From a checkpoint of a small mixture-of-experts model trained on Wikipedia: width 448.
Below are experts of layer 2 (counted from 0) of a mixture-of-experts language model. Rows are named gate (a neuron's input weights, with its number), up (a neuron's input weights, with its number), down (a neuron's output weights, with its number) and show model dimensions 0-223. Each number is 500 + 40 x the weight over its row's rms, rounded and kept within 0 to 999. Numbers have three digits each.
Before each expert's rows: "mostly gets" lists some tokens that are sent to it at least half of the time. This comes from a sample of Wikipedia text that the model never trained on.

# expert 0
mostly gets: ".\n\n", " for", " at", " from", " with", " K"
gate6:536430535616520528541526537509475504478543491528489545486475545530507445538499511495546493454389493493490488557481476503410439495455428564470474512440398496453557463492548471515427574420449523543447554497483418469536485518457500459487538488471559511510502465531510429480421596521511596485425494592509572535584547485568536503471514512521514427545503491486466498462416477460522485535485505548530479556555531464601503493516502457454514495502487538571540508473537535553518565489470468558487487474515466490562500518463521462505464574562477502509499500515518514463457507454520471583547545455465467434510535487537498576576457536479530545509410593477532551569452468453581386543551
up6:523408409435439544465472523575549589477479533474503460471502546564444511546497470435522441487505523522558549510516473488498605493531481513460561473542499495529524522477468544491595442542486516561474511462455462535459546509478487473505528578495497509443489447490519629558475505446529518517555479480463494526496494496496528538531561544565544537490520454501504503481532572470554463547535500391420522509472527434495478502471486521463499554483506485451518491471546441466529461512479478507534490528460552465455491539478534542497550493495496602479528462407520452481568504522516491458483497555527466483527450510409587511510474482469517504501494531554506555552503494455508413498417
down6:504552503521576437509554534478418470435499477579499578469527488517570525479548562458448553504479528478492497530496502476521471545535456450551518445439465442442534472427449503518454533490492492511496501473558498526541525482469519569508443530508468531443499472497496525462563511535458479525501513468535470514461436463488531497478539497502471546507476510549546492519571523486444459490482493435502575545523423589422498492469435450478481559451524468510503466500462567550520475465502500424544602540513494468408460399478513480514527507451471475471572513488494486545518529531451483435515496517403514593471544486560488520432538572526542484559455487546540485557529507474480533559464
gate7:519553493512491491473507490470506535503464507538455506538546474405492459522481555511447440516452471511517481465486510454525550512442466519559432449558461471503549479498458391518507534519525464508507479508522503430453510490446452442447543491535502476403441485530451418433453504515473512412476507544486502513438491602458511483424488484515512483472478492490515452494550525528498544472517485457461555507504538566509563503536538520491514445473456480459530466403537489567585499483515578442547501488485523554529482487403569439497568542507481474495538486557448526481523452522509540563420533433529502521505550500510468445478503487538427506512448468484503544502523493569397588514483
up7:439481493460499531435504506582564523524530486512524539544444457521465514381491470378579514465516438508451502570510522490488418514494487413577441533442560504544456506481449557525537522513549519490448518468488539496474511494532453528492462493490462474568537544497577550525476510516521420516451532540502452515529494494462498515511538487501453487469499512459424561545482488439474465535446485420560487489599481451462477553464487533533517513476543520503598499504434516442534454559487461469503500484525504508469525475533461581519509503550498491488485463480535504489534525453482473476444491484487577482507483406484460474426503552484506487503494556495469454567489557492536506532544
down7:461516465478516479485467542531460469473571494493507543497523494504479504538523553552483498519415524456551548538477557508548578475460542428453552524536519537516471513536496527515468455506459561476551546533503435558481502487526529499535516555550533473521517520476476524421445557500453416560472507534530582418429446530512522459538469580520521506537488424529445488516506529492464510453502424531516585541445494528524458508557466456489544501545526562488539574514523535548498559573484453553560493565360525519494464512495440486451537480473489488571535441505479436493469547471502493586499559454436466519565581476483522427474553567536463460490504473446505499494521496503542569491528
gate8:527505515479576524510475495467522470477439460464572492507563469581555553474526436586483471533468490453520540585540509472499520488511367544470498528534497495517485520523543456470457509485555515546500552466448432451523509531477506524435450549547436546490487536533503511546528466463448506500483483517509550500565503496573555491544539511513467431476568494445529419509449499470545415493476499484443511503511470473626585497549469538458480494471469525463476547530473530663456474542473517518494531465556527464478606443468525464496490432515487529468505493450503576558572561525504506458457538560554447429527448489465443479503523536498454476522549523548539565481526482481473556512509
up8:485448495577437441525472530458560490473492441515477441461482515543493531606465494513521450469540560569454544512453480427554421442577436580509520451447437455486502513507482444424503520540501485578541531507447481435578483511535541510498447557481494507558483499531431416441492473468535500555516575473549476392488543448499463490508538517510459545516430546538505457557500471449493409497479519504534506484546458400503487482470448504471541542451526503457519519451440556546529517534504517470451462475540484479477513566506511485448464493503497523492438532543549457540469606530496538475529526538459466484509492544622480522483490461574546445559537504540572513440521506512489488484515
down8:542508504477519434567564542528527554562409514450554467460563518411540502621545494505506428446516480560464494482515447443606454505448481540485510463543517471542529598496475489472498531580518523496571520497483470481506515535484525474474550477436472495494474511484564476524521481535463506458557510499490473546473487499459501601519524481523516489504464535496533440507481553459575391549531544535484560472567448490492526549504449452495508531470509449429501524497472501587458468488468470475499484548573469551474498492469545562532514552535521517455465485474484498476549528557457468429474500428533432417523512492534511480496439441528430455517529513504491536493507477568466540523455
gate9:579536506552517572603521488513439469569498432462465518488473492494507581465487543551480587450528543489554509488486497505530498495464501530463455501445523406448435445524502627506443504562485452457419464457550599501507462455422536447445517517481473484467488557593508505554457488517503495484450493548578532434501550534608484510501499436503470519517539538445528482457483476483430450480538483491530536512504481446515502398469419504464511531490517461548584517538564502463531445489455469547461549506459495516496481534438481526494515471551471515495476534506492483512463520541566500547491509487450489481571493515467529503441550453471509516519439542563460546522552512545500517443534
up9:469514512509536565406449504480583478574547533545431475554394529541477530437532499511530535519403527480424478546445518546513564453535497534505507468544472488563440458485487526523435468446486534522490440547516505548524508467514545533540484549479494505552540486531495477485516496502507498576492512504501465496467498469509563542464488509468487513523505513454492458564519554496530480467531559398482456528500460519523501543526500476586451498506467470558490512497487458594473523546502493506538505470515440455460474437490484470538479491461464534538515586487491480486514451517427474491535464460517484446542510542573427488506476494503486501572604480435588549526458466440504489530526
down9:410571444458516452459464514413481488487486472516522495554512518518466470491515522515492445484498500519458470527499474484577558480531488512510473474503437532522545524553509517530519466510531533588503518488487526512511435544515513531493499485479458457503468566547517511444533551488499558565551478459439601468549486487485476551557473566532535556379496504477535445535514483508558490446525520567503458605480483495572528467464471557498585468456507534490417505483473502458511528562514461464500510523545510410618491498559503516468519525448542445444491519550534501475540429444496513469583528484523531470455483507532482572468479521476442507482505460529494544402486447452507544498526
gate10:502512494577547523530475497493528525548482579507497556490425501558488498445468470458426473415490476464492505561494510469504457507529518516466497493448496510536433464481480599542500514460435510440515540520608511456527539509493512475438421555472598461478491454534497568531451508428467558540474476579482524520426448485517450558584498552513492537470555546565454468533491428519550525531557555468460490500553534519484470559582501515460568505494506444517467467487420513524512522450440425459421459528521463510516534434535472515571550576548545507495518528518534509566520506532450617456459495503552538446576518547400488550536509481454503514529486426477542472458515552515432502483539
up10:558493458522477488506477510478584496459526509525513445488559475517428532564542537518600557490475530466502485483519552479524533504521472559523541510479506523549522538512473511475507442448503550470488531507508459503573534494524498548586467523518469500488528448448416517472439517526455540463483562500535505482535497453443458505429474496458548543528465453499520533567481559495493459442535531519461492492594489495531535459594607451471529521474502471478526485515477615528461468414561508463453443496458438481554544550561509520372473491535488539423475524558504531529509531547459511528457500493569524504516520568465491505530452488500483505506475524495551488426496489595522441508396
down10:473523486485501494519554532515452548458479475488536477443493486453542539491453555459528511529465562459425515511473518577559482540484477558475521487497454434511456513503431484488457515482559575434532447468533494491526512534421438515466563479459536488497509547498491521466479459468510572507460527478485490489419494485534517540565471463440456447479477512470526444499544465505516497468462544570490554527546505492438607563457438524495447464463463525459459467512398531522485364461538497555535499495500574483572496507510436517483473474553501530432488528495485548530529516523540440476456569534540510491478521487523511465571427467525524478486500571571547475530555448434516385561593
gate11:514551564489542436472529439494445485497522560527492456540583517532540457605609544562496538490459559476479564536535539495511519523540538495499468562518452497481468491519457562498486454461502467546491417428540490504535413501493464467465458510512548478547539496457491449520574505563493517463549479480542572496432449401458452469537454436507536474482485536589531523520497499527539505472447498580505534468509539510545556562501440508525494532493518474451575464499499447564480499516533461515475532474534436466492534485459527474532519501522496497533475479418490544539542427482526570479544523524535534506480436444530517588443515527512524507512477553573575522433468504465490525530461
up11:556463544536584473507593447511494520488434511518489477485523499453581521439475512515475492477514585505454511460487551492517527502464492498507475549523460496483511460481437568493425443543423476461460511477558464488504522474456484394488485520432554495483512485469589539498514507500509538464492480519470528532508457430546424435478412528525510427536566532465531498504508527492517546491462419562525530420506518549533501527514455517499542529367529473493524477534536566511466543452409564515489491562549424474575527500529504487566515486526525495573545499445514528550560457532468519472505526501484451565504502411531502436457545569459531534447538576489525489494477515580533489443446
down11:525456470549586445512441518503450464538510495543502499459570567551477471529462500515507511525477509543481554582515476562438559537509583529533491547521501448468553517437512522482556526479533524589539512438549553499492488471507535555547482467491530498476432537504580503577521472473504496451517477531520506495529492468459464497539436556537503484509508484534568533556532485558514537507544511446531532513459519572476481488509539495582527469477482509468514449457574465541486511533502509605532499416444441453510443450519482525485549544519551509536521405511489441533507513457501554551444528476556461499471467481516531526523504519498475468526556512478496491418448426513479474527547
gate12:563471514496551486541536426434453434479486499501489548486490538565535486496486509510523427535468577517537484490484524427502529499527477509460512490438522473520508504505504468497447524526479524515463511483502514526573487509492541540560473574508586547480462464576520499431503494392502451552509464557497527505500461481624504517448489450496512490519549470473541529490452558484474499455517458407471555448508426497506463485485519428498596512541495577506523472435479477447482521546482421550506449556481514522509516500452492584453517505486503496483468567487493473527472537560483495435483493514509504506571473538581472469488503436534574469544548509530526515457482459530530519488442
up12:550428541494520525539516436441468485475504486474567454516441547506506444478486547413546441482484575501540500453489485459519501526544557424488480495507527423517551511503498466551438515390538558497532588453465549561544533532537510551529474537468540488500468521473550585472550523421495478531494459527522454470505528465582504548515451475487412512491602460508523513494407566428462532449576474517508571491471508524529510507488446463480534523541471472582553543492513550493519530432573429547536518495484491519548535537466495605461535523477541508440526480562493472523524518558494517481512495491506473480573480502491549484554490460506526461508514440505549537428512470470484496456407
down12:522442576553500526460516526506496566501490545555503530508501491472509477483468433533511410472454530529458578517504508463490509495427499530440557528514537454487530460504511490513455535542483541506530550436492480568516532505460453444541531479519532505470485520581551507534536502490455491500502455553464499428492458507595514494506515523535499482519420525499518495475436480487529491532525535441395482492471476521466441481543473446567511537421504536503555487568509552464533566515487507449456498538528578498522520581473543556463481433503513464523471545505569456496523469484516431492527494509515490539534525512492458529545475490455519490492461425547483541374568486494477494521492
gate13:513473522575535461517508492417488462465477574482506581487453543515469499497466549467497509485538506513445541546478480455464479478513379464460519502449514517478481445533561512508533439437481523511538457486540457508519461467496449510459469418530529490522515474484496539479503520512425477441512459618475625557453562503460509505574562485494480471518457473557541482544448402497475496521434508482540487542461469481501545489439476496535567495559507403494490561549478546495448515509461547467444529419576515449452529563536541560515513558512530499581455510535511466529411527500487483415560524595473539459451514501481440472562524489469454409496486489488448454463474493494499486477399
up13:500433489526533522524503482512459514511460482501509491534467545492520427544448490499459504493581463449521527565534497514467457522424516471522544531488495485560479461505453481507535512455585536489530449471495449493537488493523446532462459518530546457410528533476542531475485521514447483444477493517467511499544486489529460483528498578522482448483554493530490512549545426509454512452425494562545571488419465499550553464530520546424521505500447484421520474575542547489494523508568529542439467464437453485502477543466469490547519486452434505528510437526461513506485563426530495545505552568558542590489499435501543487534517537486451491438521490430492475496462495554508586488462
down13:509457459543548577475488502502524560538546405451477524501485503523457447510463483528481568505508450452392488509516525453522468522551533527574446516494523468478399476506539531509499533484484527590453486442532516510499499507548533487458506432526484537490431547532514544521493476480439585505475524552459491523499489558501417477487487497521489547560511390486481502570501473498507496496535451581530528535524488532518485490524485518509466502466504411567517481494490518480506425556503546542469437483432510479489556515522507475526450565501463459462522546434517521459485503518450551518462514540476493471489454510507473491515499432466477486512477425477525404451435494471473511462495
gate14:461542578451573496546504508466449450446584456490543546498512550497513503490485515509472543484503511509512529541500479444440446488485410451573475501487491437523471501533573483442395501430484475449475426518539452436511509539526530531484481491522547526518442420554467509490461481532456487509423534566468537548498394533521493489526493525484538481509515491473510480499479486423389557465558478470588554489517519520532501487507499447499536517598556507495552505491530527576453546461406568518451499597455395484451519465452568482491473529483475479528479468518450419483472593498534464489538485515433446495511506515438574494492510480545512495377519426526468527498430513457603520514532
up14:465524579523549463476450565503482468497547446479489551552484561490582504502553433508439522525445495443486519508481448502485454489456433449441448485541504471502504555462492516511454524482511487433527433500503481457577471488462454581442491534476527491547533492495441418519451508530519494501423488550539507608524503438509407540527524426430484463552504434522501464487508538579514484470514517473512516500428500448465555475543499465497448460532496524438541505446521548565490532499522548509471481537479414518537499455504532454479499519458520483479448515552526446517460495496513462572573523513483453466539534581447596521452547504484508508401491496433499500563525505499567547430558
down14:578450491492517527472409496480532546482534512443454439557510556502486494495447503506606499477481444512532476467504555492444531482488591466464485531485543515531523549630556533519556519559462526559524516501507477468534447505511440511424593537455498465533492531553427494478515468468521527509415507569482529535521477458583468492494472502443490512411508485415433518486524544562547529498501520466480405503472551485514435512500522520469483542513558518490510551491604477492443530417480479493464502438480510507510488556408446565434572459490478482532425506517475497497506496467483482498433543466539468521561552519448524532452457502544468453443479437448477527465540501553517489455474
gate15:466493536513504510520514500511468515457478561524511488482549440472510534582532548528539489560519494493484457541538451488468482505509472480406453514521559482459484436557525449474520482450500519540494558431419470484502560546504434488459446499458550528527528567509490531498524524498537479512533547398525495508582559543609498453484487552499545563536526516523479484463494554446520478465522392450504489515482449509562530486532461531488497497501489506479558517464526507396524467469491493553507455527535536497503462559459471531490535437493477460441444542540458539534502442505524552535463519497553426557513502494606479563507516496500495497472484582532540487466539454492452533427527
up15:540493486433519549551517489485484471477528476511571505495476542476526512443565446442513525563524484473450531490439519449416520516514452487419488510489482492539429527558465437447501488488511546519568492494405445528541482523485508515493454566546485459486468499521485520514578448490493480456522497476536533497478524551486475464545463474521542432503561525575514447552438451537540581481494431489517492479425507534567553498416461491447458514640448501414533534539521494479489542483504488529494516434460580485468566477563495517517474450485533509510482494551438585430515508480474451551567448464486495521516527466569506522446509498518466470467466475549544477462473510444450568486486
down15:561465476453501516566501480518515543489484484482487503470506467551481595494559477489508504565479491484477548514505497500507504499516446525411456417486525486506549608419442464447504515573506434456509481519550447559449449559607521476528460512458509527490493528470532545473535496469486477453467543507557505416563499426449441563519480489504513499476517549451474533462506524505472521423546501573462515516565492468496530534457539504446487509511484506517536500544456499496428509449510450588541533474523466472556561514517496419514566499490555472493525434521537483449496522498550446582485560512436484530512453454512518518520541433460537499437474534520543487484492479482484462550571
gate16:536504555538555490567556494461462435511505476484502483557496595515499521512479537470541533599449477496488493529547555457460516466487485579444513528406472444561452528517476519544400454474504530443564502496492514471516453578473562531524546481503499485473459499564393538472460514617490467424506523527505527497514536551478495486563518521461519533484545458491521434474503510488524474462509512519485518471548471540489516525505499435522464509531518510562532519494494576558540556496520604573485553541531478462535539473473526567460508482549543533501448577528470470420488554463520454460475507536465430549503514511423473533477505476475505522555473438456451521425483425548568495546424
up16:503487541563538537580517467473468431527499465517481536500425576492516528476514538519483498521441485527465450517523566509463527459462519586450502568438507550551505456531465468507436467515540498386576485497457497488543446571506528545529594470501499453481501435531416489427463505603545439495462459546499505571537581572507488537507493562500527559472550445473514509490476478531561496524495492517480561537531507525454513539470547468544506546560534557531462576484519549548472548523542545553481476542530458542529535469492530561453455515473537518470545516483478493475442468423569502518467522528511473539449517539450516516460480470479563457535515505437463537479469440568535484565452
down16:500440478510433582533447482528570544580498479454448409453491545485495511469465460507528507538513491574488504436534616531519493482447585559407522520520490483535477581545480470496508523512548548545531543450490452506513477532466434562473468516411467431491542568543488519534464479476457510554563487455512509510552546459524468409470520478445523511474508518449506434481488522571512542523535480526450509520423495469529483469568531508483488537485528484482486544523484418451533437407536550525553515513493520501521517545472460457465476499515490446507480518489485559521432468454523537482418557432508524502526495523439480514545473541561485462386498507496492523485496494525464493416477
gate17:461519509572575537493507475458492426535516508516550551526550487473537535515594432508493474466404461545475438494513479461480467605539469442396456500477494462489496435498478444496567492511496547537551606527548421487572484570442456533576469482574534536473525540447415538442496465515541444526444502539451528410524498491561519544465480480469546562485472517475468460505508529497519471491515497439526496523538437509455531522555495466480507485459473494476535543411513516464499517630542509506473472452504492464496465447511503524560529489480524513480478536472469562442431481538576459437453502518449502497487484453544544462534590460445483507426537551484438487481496524538477499499525
up17:463445475577511530490489506516546466525485551525503541495482429496595540463496479540562482529490422558415476538522504422491454570546424427435460529539450497468554474452517504495529479490519496445531548499560519503491491520521486443497519438571552534486496462481485534406468414429476486518474524547362569526516449497495533585550462505500479560501514509488491442513533515473441499485516448480595502590540523546508510553515429509479561457464525541568523498520500497508535588529523546521467493475466493513473481504538518478545529525475487479527496491506488586504508481552524473383446467509537517519509470413495554528558556541429516521491507443438536474513497522504555487552524
down17:480509476508568524505473544460515590492423463484421535516494521476458512540481523478549488454499472496495484471501426490544521527406482471525494468463493465549481391547496542495472462437525480422491549516479501510428495441525532441568452469496534543429488533550527521459566488503479519488437482543545471481568419515455433476525437515423518524539541494538524498472519467492522534464534522536465526440492538541445511504541459497498461488532430528555519544553493529470503529461563510483551447501555492507473497474489508575471418531497467494441478559444468501404460529503498522534444506491560512538476452538402387447500502485507503473495425534496434558449550482529580488496534
gate18:543448446473560510553474454447426453537503520499473406496520478553562439498526447509387497580458504509573432493460502468533497446506534515487509499537541486465556505466422507399500522447485505571511480532457513556499447465511560483515516511557595441495552564477506499452461569442536541510524468518480490497493512543523442477476582454451489548482434487458464496501524489507522512571534514457564483598483418548544499499481495465439579525529489573532528566510518477431495495562497543474530547462468428475534538480492529444527470556506514460436531522492533478523495504472499435517472470542489505541430476466517550478429517498486494502479457487486485492528428545510535447516462
up18:535463425516503548451545459496532548499527583461476529551502507406494432499513484515460532570477510534500433539489441475464479517488560538542477535480508521574582495524458450492495484457504503584572552462441532582478505507601430537468515504552596473489524439522503422468511457468412477534454498515480533509485539549523516480502513383480496490529469505521474535528538468574471547456435503541461516494414444485530525515462450462489503512516563521506500545531503539492524430505425502434545499506516409471520503487478533502555477533534487476525529489530581459515463465508433498481505475589465533467507525453494462485492492449450447494457495553489426475482500546494502539459476
down18:539394468516512494454553507530458700481567546453518523543477469531578502562570482499513548448539477520477505488513482534506461475495500538547471522441515522496485506485600474504511523550519407519489589457517475519506486495473570529513380462461450538476456505535529562488477540546562616446435487510537518605440548495579482472547487558520473587470484505489490498456527522518529546443565453489471522518466539470443518449467500524478476457501537470467517528550513528514513452509516470535480406524489534475431450489519508542491427530483445510495466530565482537424454513470513600501520512409545489515515537527451504540444519468516518486497531489490429494446441369436501500481519
gate19:488512516480543579486439491445529482453502499518530470557553519504574559467490479487514492430487508506509467467482491471503512542575507515409479520453519480511527463483420469549515471544471573539522505410457396435486561564428482474478509539500533461565516523555485547491556426523576450458536554517507489457469433523536532507568496596525453531443481444528543501481566461543508515472474480483516509528461510493457437550516465519391483475568499445476536517498499474480457548464503544540553564463487490532482615471516536531510555538488469486427513499505520475600508471468521533522447527532508473466487545475556525539468463544560537413456524580543533542482533438520488582474538
up19:537533459440435549538466482540476533470548517482536452516550444447500432574523442531500515509468574484477585488467505515549452480446436517478548469539494510548518497475536437434459509502520509481561466535496592536522458479539511471494488501517463512495511401445521464486460498503502538548447483580512470537523522486522489549535531481512557426470548560516499442506464547425503497574530548487427514496449478499520548487393515432532531519484584479538477482428522524454503430491507461500495537426437415460488476513502589488396503459506442482464501490447535479493518547531435501504496488460484523468584450449481500469486454467516464536518584555473459476453561581484554444450459
down19:523505439504466512511528577518516416422513557494519470474539529487497416499492489464513553536469474478554477521449530463542427522434527474530471562533537498475510489477403511533459469575509483487518557499510481486553505515522501456508488528466475459502468460497523582517469397518505501514555525560483481483525509465492483467589549365466458510487466438482434490450552495571512537506452484533507499513506571505479531444518523448557486460448459513471484468461532439534497467419489513491495500511519560523564568515446455490481462512495536493442448546440478489478544450479556552476467555508514474512501485556525502466553585470476508488466505530534472491459448439457513534571467
gate20:512493514491570499596476457391452488484441516573507539535493485518528489445512491459464444509501507541499480494508429497458474500570510424491497528481529516522436515492482468482547438520533567478558522509525462512495553511522497581479531547484489498411416521559546566504476429522474574468523431404489518479498531598523492440550517536545514526532471500471538546486537504468493458498453493471548539484525478465531520505487536570488559500477487526494543483500484455516445526503500549509478463483597480532441578522534462507519572437500488508486421467499491542496547540484515522453562507484520473533531452518466474467533490421460511441521394483433508435504472500502502499491526
up20:487467541511519504561496459385489505455440510454457481544512542509484464562481507497440424455434493511458552482541473464517468508594495481517502481514462506503492492465473425489492495486498520540501559530587446519547463586522496620520529559478469469436552525532552513407542542533536498537507514468519498484483567511476551452457457551543556494521452470496554567449522481539466496492480445513523475551497477490423504490510590541499551543476568551454543460486484540533503480484548528469562477468521463467477586556503511505514499479490466527472418465482495478498493616516501462518484574523506492505491502511537517471502480388457523487530477588471582436471482457446538500528509
down20:488494481519458467515450508491523683453455497537471467552547505536544468503427443539474491505476510489493498457507430455550521498513472514548499458552498514495540479491482492485546501436489557535425460480545476526526488474604450550470562525502466505470519526465440506496562607511499542469474469488523518476481486477533498511409533538540457470441544542515500518541519467553528454489476500539477452483487438531493539429527584501478454492485577519426491487474487480534494449536537533504472440480548458468497450492494468469494581544510463550461427478544563494443551538480523505493538422450512466483508461522490497493445494518462555459434506571479506476478520475507484483441515
gate21:549600522479557505549475499441427431528544472531455472476443421513476483506473493477479438495413465531518561551548510438449463453489503543479476548461469527512463595502470500466452488462468497507501487511498553451507486455514502494470498467478546539535597480470419569454484584468535479540516483543525508423498500421481464555529512508448523542543498441531455468513491447482530481534569502439575486519589523451517593469511469507548506520480586507455434416515529475579493397384492508441531502493491546522435427552483459518525525430526542482554535500483563490497503548541560537484515504459489532550506514444454484462598557489520488497531567577557484441552530486478530495536533
up21:531436551461521579533540497492452481504450591504518473533503551498549527515490483495505558514537567494429515498448462577494543532518496545480466523517446518495493469541456496519532516535537485456486456451450498583535477512526521487575544492480394393582479459564518447492516432543498517465572478496552583542529506483515558427550491470477471520469498472493504549598579471458520602448522474553493473495432504468498466458454440562472513518524428508523508497445451488474566514578534505570447516553529482438463520525545510506523467584465499480462474505499477468494452434452484489558544520562488486580452556486501567542465545465532534486606513470533513556487443582564531488514412
down21:445510480491525538513550507486452443525450496582512535470492497577449449523439487472536459498497506497579476499413522513572493488549544499537483463480535520408553421463543603496483467462512475454489499495525532539539472471507509515510469522469440481471462459443507489504523489522524494520536446477566487453529500533561522447447501510452441508494479451565489555571525496477528529517468539459487473468504499442439503452485550549530507535475551418544433471473459493482546530515584459444486466475470514516524478510559459464505461493468487454451543476541555500537447493567438499602498616485480466535454525555497519468461552497412446510527546492544554486491514562469521473555477
gate22:413488604554570485477430496457496495532474493545426519428528516527427535551458485590506484473549490503589509484482480502505534478447468566482557419495536498463536500485547528451504420461521553503531473535544483515516483533495566467561485541583525478487474467528498467519430471496558414426522511499466501507463517527560522524481480504515379523510489513509433599496510443499502514440510467502570494454577519566425490516514501540446420487443479479522486512420513470546451501560523533523482539514541435515595448405522519454536480483479480522507423540485503537507445504551490507539481541532468422474528491541527538545516561475506483515506524502488494488428484482532482461507427
up22:440538577535526461535459553509482519512502522471417474438535581540482489480499577545557515480562435495520526523534536472485588486451515599533459428501558470520509495489447506493513435473506592507529496428530466459457535540468515592513469589491531550462566514448531534451476483449508476489537438608460425520448520493485492467543494444523482490444536544541475552430502476462494551554551525500510451444539541555458529498481563526462545481498491477447504459463534459512526537490489519482474504468472452523462470556415495447531484539500466528477427438515462519496478523508503531538385467475489484460493496494515539498502448476508395525501415552498513542433459528483424486493521
down22:445482514521432498482489465502508538562487538475508424509431463551458490415414433523473436537471558498481515513580469551481521490513552488422521548522529523473448478529409442465441549490506495536450511507499499492546536464552468505479511439484540527490463484445487478527525486509594502552478484527419481555503559528465541506477482434581472488470536494482490452575451458527482493511489487473457561438509500514487494521518469495505505496501456485544454520482463438493484510478460583478522440435441511466621501544463536466455568497511388529441476530510495579500535504519528512537398561489508537478569496527516450551481540507452419527399470568518499493466456428501506462395562
gate23:558530452551548470514509552440421494515516536490452562497558516506452461519492417592491501472527500480529465490453621482549544474467496439476519419567444514531452509488477477508516531477471403483460498494526568431467593469482527463551560574468443479515508477515450480415503428484506523571535548516490478458498515558542501536497447481462455580531452564524443507481540525542520496533474482513427514548525479451545518566491511457467483529503480493558491505532450487481456485481419415482483523451500575467495504529466519414518521534480553570398525476472524513468472465472499515517495538522453540467489500481409495510468479525508484504499501475500449509448506470449484473529515
up23:481458538525453445486503494579568529554445494444526464464458499480560535488492597448523501492465533477531535526494391513428499450524514547483479487452476470461538576505530480444527479506510563489497470501442490503519484554500469570498508448502535511437525478561496487545481613535496486467537502518464552557508477533512513492412541466516556479434558538406521473560520508492476495478472493451546446485438500505484456469490517518508506509529580546540505483476610481463554475540536496574547436536502463580547506527498496549483512509521439430557617501484521528502545568491429419504544474480514489493462522461623491476498457484488555532558409473471506518468457542571575521506492
down23:427611519507521536514483488418471418488498482476533435471541568443492514459472519515418465528532507515491549560522484542543504540544498486500489508469510518420442500475539560489456472492515571472495531547470453480459481516575544508520523510531544482495473521441484532501450493534486459453468514419452489531442494559617493433533503470539541429498479491539556561513465556484501456529531515536473543508553487534503402532481485554450554631484511505534474496532499491557513500483516523525508487535448528468433510463541522492478484499486470384451471512480470449469504520530507434489513511569438477547529605458569526427515460472504485561497583478510553457538517463488493567529462
gate24:441514580462557459505521494463482433553536512417477474532405487508516445446533562493469504522420442500511517496541509483437438498487519492452437528482534487464496490502471494561484581413522535455513558458514439516439481487518506533546505450433546518488485532484502530498477484498478511519369492614456450539547532507599503555530439439422497495540529466498491493482452506576502515523593483522590506508469458487577537485461502425514546471555499467501466520537461538569504552491425592526492475542506506520515574480452535498518514479510458492503497514580441466517525497410484481542489534445452466502505522596575523471497572459517414457445528427463497523481474443499491509538416
up24:467510481501478525490456525555552545481441507534464535538552507503428547498545522489464521550559449505488515450444553586503508518513490500529478539538517507490526467484504510479506507522537547561534584473478505518457496526477525510552517467487440541570477525552591494517532524456526459476515549478511489508508527514515576523497496494497510452563498554505451467511545547447501525497504552459543458501518488555495420464414514507476536452468413508401561448478485492431510493484504466590513572460458526441435482507570472505531535507467506533432493496479465491518488531505457534536472409461480569484439453428596490510514467507451519525550525544501583514547564437548439581509464
down24:467552539472552421512549506479446460535398491564439559467558506532473549526536480478431443526529479486490451455465500532525470432542425531525490544497472456474557475415407449518513439517460532480537460487550485589512544539480576501578483453519499517464499460482509553494505526499510464507469472470484506514506575499421487524514550517523510509510488503525516506515510473478510492454460487465451487549548463526473542439513520445480493503509464502444490491473484543519490474554455463410558519539443499502476509486529434492460455563515504529525610469536543498466485497521468531542537492495476559501432454495582454478460551476462548497579503579493492478490454490494433547592454
gate25:521466534465498535543520465381452491484507526511466514502525485464490485491473448485524446478570533512476488508529505427534516520506491580536509506417547519559475533529418469516529440511500487477466526506433464480513466590554563536563474561481574459477414564547517503585552520435489473531536523391538532448467527526466476476488459525512535517459478520451520543530512491456493472528474479494555535501551469485465511511499488488427491487436475587510505524533588574521535463498530516576559545445544505527551501408508553543485532504500488490449475487558470459542542522493608502463481453495499392485461573497518508527476492535564515410486500512502540488466564495472446468447599
up25:467493474500450486477455501628533525457457499518539473521498459533458494556540475512500536461453527508490478447441520537472607505502481461516487550555419501505535519480482526538451491462538461536553515532479509525538461467504484416482498507492454468488492464487554489456422533501477496464484485577527574516489469416451528484470474420490466538568465485518518505444586538505509503513526417539525540524521473580437498478470526542543500491481528508478498455456524461459498572521481456453458485532415471463515426468505475514504525508509477443556538506463559586524491491509399512576534505447505571500468531496486528524559518496482526524525485466482522551563452564572485502542427
down25:520527516521545407509527547518454319504503531498533539470489517465501498563504562462457527488528510492531486564468497394427434525468525423468483549473527496482449511497465555518494446499491508515497461519461469542479547468504509473541508499508555464496533469522452540456445442478483395576498523553478553538511545508469414517542549476503437499537472511473452512461558457523551550436498430555519494508464522453519485489534460507477496563475492543435410467528550534496490501411536508446519516509537497484401448533436507486537460528517509463551483500499467492462470481522466499411488516568486453519471413497511535429513541589535463596522485448461509459523459485495465453467479
gate26:511517562510527425509498477435482464527495462529462500490507539538493563406457534473483518531465535521520496508488483414470581512486435538506466402481579521442482501489485414469549544516441558464481482482454442563462544488512474551487526524481505550469470471564475519478536524523490470477530507536512491526483516503534522445485472549478518460450460443541540550510556518523552522526526471484468468517527518516483522492531450454508535509450570522509545504497496497533482573429599547563564524507520492506468545514467510554496405472558505476537526488526455499474503547550513460447530481508491497429473546521520513424487585469516476566440409502526422387494523478459522572481480
up26:512505542517516462535525515401524522510484578525496493466527537480479488488541511413460475563539504449527564493466529462529573507497527478451534398482521590432502483533459467482494530465472498520557563430560505574450536520484407457507476466458498458449445524556519467472507523514525461470494460401528513494486491520491508438519479506528489513479454525452503608459601534567521470486484440506499528533470530486505464529555576472456489534463588483453559577472419502507490551427531542603502520552489496508590522480447506488571522488588434535520454545504483456538443523537518452461461530511564428466509565476545578500583572487525609510455442504498581502489503482471495514464452
down26:488448494457465516516474442480508630514450465497544536563504502534533520471474471547512423505566438498488489483471467413566506522547480471513472486529501476483528466444542530491471506498470499545502494455509505505471449462525475540508511553520525499541444494488522485469454535476490482508451513475531475481526537491602446515513663567500419467428446523481451497501480538474518515489497512460447407482537509560554465504487497469475452503584490465590480529514481505536498491494514589504444480453514461545498476490548538474443570516511429535490464507525510517498434550505542536482525466460498487469532513555436469549495552467587488556507554498544507499470501435551487477465522